Below are experts of layer 3 (counted from 0) of a mixture-of-experts language model. Rows are named router (the router's row for the expert), gate (a neuron's input weights, with its number), up (a neuron's input weights, with its number) and show model dimensions 320-383. Each number is 128 + 24 x the weight over its row's rms, rounded and kept within 0 to 255. Numbers have three digits each.
After each expert's rows: a language model's description of what the expert responds to. This comes from a sample of Wikipedia text that the model never trained on.

# expert 36
router:096174164127115152122147114142131128151154165151143127127164110126130158120106126146136097094155137127163153149169108122164164107146146092083132110151147124122106125121139147107117135108113111
gate0:096115145148157091088131092123142203134140115156118126173143147107141174178142137117141116109093154098157144101112132132129120133157164143141123187170111086154126169156146087134136112128124084
up0:137165145076154120118145121168121084130128124141130133125163124128129125113133141139159128144092179166141196116103075134096114077137113122115143131133129165128122148106154124095137141191111155
gate1:145184117117121148155109157129142161149099109132086172109153126121091145077136140138109146168110149119147128181134125127130094108100137118132163130159167126147116141108159122170176162118175115
up1:177127118144091133149115110111144160110134139135121104154131110164127125132123145114126126117112091151161153086109090091096115114110120142124156123164148122123167154080128106079125099176095172
gate2:101167109106158091116131104101122133174142163120080095113169117139142151125143150111142132115092121077142135173096107163156088105128106107133118086123153117137131123132132087120134156133143130
up2:098142069126109108163100169119114131101102130122143130122144132101126120130141089089159107145143080101104138144165084121121144182118114114149104111139114128131138140106106132144165111135132137
gate3:136130133127146188120172158131139129115129153125147117109138137151098145155143127111132153154109095127072119100139117195123124119126140107107166119169137133135137070146128127126150113100109154
up3:088117100075133111163107127132144101070133142142148088092138161120073145134106143130115126126087111124112096120115161121143160134132143137168123128130115165112156143146108132134153158129187119
gate4:127205162166112130120115174140134170102137112109182132142180109141152150131089143160105172133177129132158150095192153151135133112133139141123151131119126130132118153097111142126152134136161081
up4:143120122169105119120107113126173101158106119118115099132125123129107150133107122118120127120162114142159143136166128161082135139087139135187103126118155104109129143149137126116127125157159167
gate5:086130137152133146168112148130133118115163119123130195112129090125138192098152102120141117122118134114134110123106134057123157193107141112118139120157128148126114160129150149124113130159147090
up5:096153112114107104111100138143133138151175141120126116104142149124150138116146142135132155147111076105127163077144107094164129142137150138101129178148103153140097133136102146119135130116084152
gate6:140143077102158117114140136146146139116144140148127135092155141134124150148138131117118150134126183075123183121100138095139124102113095157119114121117140129127152125162161124150160133136139116
up6:115156154166092139055123124108138125116106154135115152112133151123125189137143125112134148133083101151131163060124124144141095142126089117097106127131162131137148131138177085120112129159108148
What it handles: Word pieces inside non-English or transliterated words and titles, often after quotes or brackets, such as de, al, Prose, Glencore.

# expert 41
router:117151106127156148117169142150148126114115132119137114175143133154111132102169122156134166174108125133157095133171112165127109120125130127135095132116161104124112094133166091136145130113135185
gate0:146128125154111129149104142162128143133132100115147177157120119114143158107139148124073138142126126111124112152140106075139141130132093131152118129137137116102093113115094135118095126155111143
up0:102133114154104169141104111151133106141105162128160110125132146130132134125142129133096158188134116139147116127125134132096104130111070129106124096091126167108165148137106122150105134111158133
gate1:053133115140164157120104123127102165117108121129148146145123151133123155180163155106091154162113106149181166103108115129117121138136126125134152131139158102119114150140114093148124127118134067
up1:156128129152151143129107097093102151101147116136110100113149140131160133136159095133105182106133127148116147093154136143120163054133150133091134121099134124169135148120116156127146148120099095
gate2:091158133170161146130130088087130113143119107107133138099180128111150115118128122135132077128119101111133124084141081129111188130157166157160112166113097106107125139144122141138092116114147082
up2:176140171110131065126103156107131122103115090134131118142115135160121142121107170156135115152148109106107144121145161181112127152103124116105156095099083130140150111091161073156115133106140157
gate3:149088085161136142148107156157135123121114154100108093159116141134137176120134181176121100111146168115090126142172104096127097153096127139139127105114128149138143128094148101137115125149157120
up3:100163110161106119137145147154137152135140148050127146150180154117181153116109146157112167168144133099137175157108116109118096149139132153109128125139140094161138132144145149120132129110118113
gate4:114156107116141119139123142152112143101116150127132093141115105075111185155163116114107140079150145127114127144086146092102142127141143108136087161116118130141148162138133141165146150116166118
up4:138119110151136115086120123082130124104145103144096081163117147118149132196114120120126102102117155151145170115084161110122127111132128122157115128143143141116128191143109122119120144119110157
gate5:158121125161134141173174086129142110132113142142142151111109175143141144134138119125104134140135135136096115124125141164140108092111140112121127150146126091131124139125094134185138148141097156
up5:167154111161131172105120140134161125130132090168128119165177109130144118105139123117110131133172162138119108098135150134163122142141130160160129165104127123116143103095125122157086137114161076
gate6:147116155112137140112065168117137118107144092120120156154085109118105131127110123131110089160174088125085171119145185127093132150138148129173110116150152135121098128116093127126116100110121131
up6:115081133139153139091149156121097095133111162134123084150112153126101121149116130182126134162128126105113125128136142134153162136162105105177111130132141094123137162162119136166140131140131151
What it handles: Articles, auxiliaries and main verbs in running prose, especially a or verb pieces after to, such as to a, would, marry, travelled.

# expert 37
router:119126125110155133157136107151129153137113108144083104091165133131146151080133097152128156130097099082165148145144155129107115163178102120161125100095130109149135098145178145129158141107115186
gate0:150171085092151100136144143138133174113107113156078091146150095137146163102107133118114189115090138139143112118113154165101126113126151131172189165155153146106151074154141134152075146135186181
up0:131107155117149126114144113145123116163145066151144114122113155117102135138149139078110168118138063132178157120132156100084119093081159116173065119118130129126116112151119135104111132158119127
gate1:103142146130140166181141118110095129079107120148188147114119106085122165147131143099116110137112131120136164161132114097099107172137147076108163132151079131146141104134105101119147145094165126
up1:143160115090155133147097145108128086110100105120149122105130083164139138159083105166128120097151135119122130130121148149099132125087142138130106158096118128119104113119111086125121142161146101
gate2:119101147149169121114202149188095153087104178127114104112169139094117109117139107105146175086139132072135137167117133110141131149109167125108175109127090157132127105121149107108116137120143131
up2:133104113096104134149134109118156080120127105097152122129091135114135140123140129110094151129147062137103095087134145094104131139173134116092116101105121127118142164139101147106133136123164122
gate3:115133127137129124129142109133124122129103111148116117127103115126117144131134154087123143116127114096113157134125101136134151113121117087172110153109130132118131116119137109143098142076145145
up3:128162144151133111084141118116101104165139138120130139091123080123099135139142143132130120169148133129119147131112150120144092146090130131090112136131113143130161119137208080106139162137132100
gate4:122119126125103141150133106091089153105130143181145138078043108113093101133137188108129133123147177123093126162154164084084104166164113125109102084161107120142120098124135172101120135094170126
up4:070112129144114087103127165141165124160131162116140174112176100127117111113123086149151143099142142109080143126130103145137119135133123106148089157088120159104130100146101132082146123150099142
gate5:133092134117117116095153105143094130155112105089121111108128174112110132176123109149147150128080116163116120143174153142118121102111138193143106098117113091150137096148129075118121122090142161
up5:182067120116135095139176152142126146155147119105100124142113110112118127115128152140127131141157094133177092146163112138129114102113119135107152092144138109148157115170102099139109114094134185
gate6:161106158182097113151111164161142122133112109112119148142139152110114133108122179131143094133139147106083067112088111151148195079138088139119167139125127121125115117139144134137103126099131103
up6:105120132041178083106150130105116078134102127093143151094141107115141108077147155114108125142130136119109170172135093128150106130137108123119125102109099088125134138081101142158134146130116099
What it handles: Was, is, are and similar verbs after a subject, especially opening definition sentences of biographies, such as (1910 – 1997) was a.

# expert 22
router:156104099104156126102139102121123099122177124086106106086097150072151116102111162131134140155134140128127112099131124109146092102134126128152127146119141147114143124151147157112133116170089118
gate0:139108132100128136169124146134168144111126143138134096182104124077126106149140117139099110157105133131106121135123110123171133116095122144139099191119122133126121088146098135155149108147110158
up0:128130166159101152096137155112149140113117127123157137148131127152126126094104133136121117137126098173143096081126146132103101115153163116109120132147152109132144122100115125136160118106145190
gate1:120126150080161172124152136118145103088128106130151130148129154160101113153134132121104067135102180115155096131193116123149058145155071145143136088116138126116116104152099134129112135143101118
up1:151139117142107163163194118161164095176131125137151116104146148088097097140138107142122114103064141123124098110106082131093094121129108107134117167077161127143114131113104164121106143146106103
gate2:132107106045083136156117131161131119133167145086141135117146172134193117130134102093137145140083117114136131137095114132122069118121130142149128132090136129104128116132163085142127118132151133
up2:119149125108112128115100148131131107103113128137095113121159117149124142117119107128124094092175083152115132124119134127082152103093141174091097164147087093106114104123131136125087115169130119
gate3:136138143087075152143169126122156095071128137126095100139127144155164142143116159128100125143106120108141148088134128104120116109205121168114132119097150107126160101112111094096098133104186127
up3:105098125111167101108143172149136113097138142091114112145081116117124154136096126121128143103110112172155120115140147149125148150118162120091096133112058129160115101147087164090100132091118120
gate4:124160125113132097088129122155114136129130097130158160080137131128115164158134118153120159109155131131104108089099151092173178125121110091104183120071145102125166109113177155128141095170114107
up4:090143101112136142192135133140118127149152113126131099106101114133124161074139141132119101134168161119133082092112103120132147178114110142154150161130081114086168148130155132142097094178093144
gate5:128117161159141161120182139094125123112128117114144145135123104144148121107106126128141116158110118116100131115109105118109090136131113098142148139096111104121131104116093133138086095159134139
up5:129145138160100090100102101169128071113158133151071151087092111097100133154104138156136140112140119152127103154113185134153177123167142191126064115137152147121077132094148145112161109167089117
gate6:124150118126134141129168108154148146146144173102137130113107102110099143129133141105102151143090091139109138132110143081119114162104103156127118093132163096136100114133190129118106119124154128
up6:120158127127123128141147153138115112152169134108108138078092160148123110111095143137131140099175136143158167100149155158152118130126097123141108149122142108128161116109118149099107158180106111
What it handles: Numbers, initials and codes in infoboxes, coordinates, ISBNs and taxonomic authors, such as °N, ″W, 37, and the L. in L.O.Williams.

# expert 40
router:137121140151104076098120118136100137180143095116135157125181137121120085142124093130131073103154089117091109115146106132145126147130127094163147121111122108152125171110065118121109151181073169
gate5:119153140113111122103124123106145104094150090151120114148104108127096106099121153157100153141106091131168139110149096099099054153101145085117181157118122174098101118124124122073159112159155148
up5:113140129090171131097146129159100097157093090160137091141142150118159169139141123110125068102110154119146117110111095129144094146145136112129110110175076132099131117157132103091108144135137129
gate6:158133112111084165110161100121143109168151120138119114122108115080127107100120115135139202113120144106150110161098100121126087165131083143144141128143129138127153146136116099089135144172141132
up6:149161126136141092158161076149110081190123125114140166104124113115119156125112119133132179173127120161120120119099149108137138061115127174118096119131122164138186135146090160131133126172095132
gate7:133174142117121186101140116139131126140116148152117129129091121147161115105092138149111183111146139149113179123115087099112161176147118116111138155129123139106141132111145094072148135147146140
up7:075115117135118138173163146127105097106136135103143161124182111053090105149122099128112153105152107094145150107130142104168160131108117132125133111122112154127132099112104102166131109108092113
gate8:167111146130134170120151115080144144116133154087126174139151114107126140126140128109111142105111071131128077148122109180162122138147097141192154097182171101137131133169131111117168087170106123
up8:166133098159120157134131107159132161109160153101162135101179125136136119092095148115099093103117143132154128104175125150158098114138111142135133099144146134100104059150126093137124107118103111
gate9:105163130089105116097130107146168111154134149140134118175132098110140129143147114128140109139124145132107155160121098129156137156152140126139175121123153121121071140099099141126133113107109117
up9:085150148099090130122101133138117164096136152111127164199136094138119169122135097109150147130096131123197120104154082143133135069137141124156153126163157123070125160122138142097163137123105161
gate10:111151135119129098138122070083126156123149108115124105134100169094110133162157098135172157153078161142094139105113130147162118144137143126189146124109121169127142128120092132134165118127140099
up10:097118085137124133116152093122154132105167128099134111141148137100160122151107138175133124149159076117108155115145127089117136122131139098145151093129146149136141084135114094075133112102136105
gate11:126131152162144202128146130115160122162130103141137090130113155105081192155109154101117171130122161065101139107073103125118141107142130162114098128091146128098090147121121095137111100091158126
up11:102137135132134186137083151106138120116140165154111140111150162168149148165138157142102104144120163125141118133157100156188123140113100143144148147148142116128099161112103137133165134141092111
What it handles: Middle pieces of uncommon technical, Latin and species words, such as mercator-is, melaleucus, pharmac-opoeia, and bullet separators.

# expert 62
router:133111143175121099137095110136130123151115084147137131112163129117141092121147147087154113112075122108140181109166129131107109140084104099137126121043099065157116151155121146133095122132134097
gate0:125146108149096150130140110111137120150120114159118139076143139087128149150128140116132133138081129142073160119103116157099106112143158121175148107106147136131121172162132092120178107174141118
up0:126106108159113154113142112139129108182093104140178105092095079117144128147094135121108186137122098105134104106115126144086105121084138094135107138065164154150113144151168134140142124124146128
gate1:127138132177085162117142134156137137135093157132158155129112106101127151139097149102161104121115130126168105133131121127093127107108119101121159098116114139109141132114107128098091125123148099
up1:152145097149129143128111086104134152122152151134128129123108109144136120142153123141139140117177101089100121139127110132104150156140120105109130138124145152123101107088177098129117124127085107
gate2:143085134149121120103140103152107122092123093132140129092158147193154147098146146144122142081117129089134138147126123165104114105088127159126095123134145165157103158157109088106091133108168084
up2:094085159159146151203143159115160126105140125149098133152122167103161120126121155163081146168120150171153125159098120114129079109132173100152136089095148122147123143149128110115138146115138141
gate3:129118097136079091065123137158142147171115113100112151120138100114100143167117129099136082137138112119146146164164113108105116154082096119129142127115126088114100134113150182148153093161087120
up3:117144152165144080107166136112162107101160102114093128125155148127076081146120157132178082122139155118110137130130114118122112079137152147115122138133106119134140117123161042142153128122115142
gate4:123108158120162100099158147112103131138146115120118189096163101109129106107118114135098136108089159116112097147151098108129110066115101141119126091136119169138097138159125154110105155130130150
up4:157172126099134120108113135161181115133119126141103132131106115114116123132128123153118139098136038104156151144101140156133137182168159134175190132093124103141092132161107098119166116103135089
gate5:106117117127118128189130118143147149077106132176108123160122095093164181132141141121114065104128108133139096126117142110090118085126151118119122129121149165108125106135125111131130109111093122
up5:138087111093149143109181138165118126086107133135134128136138135119141113128132069120056125130108125137153127110117130101146127077109166115094157124139161138120119101144112067108140091150124080
gate6:114150144160110108141095106154134147132088140139177122124133141112114144086144133116129125100085101121134153123138075131088116162140085095110126139112116137130134090110095112140138118134125108
up6:138125094066135189096085108102119151102126142183166151139116153093154121123124140153110072139126156162136168122139105139140136124129127138115142142149161148117119137141143097146095112072118107
What it handles: Colons, including, as and like that introduce a list, description or role: April O'Neil:, delegation included, Mitchell as Black Ninja.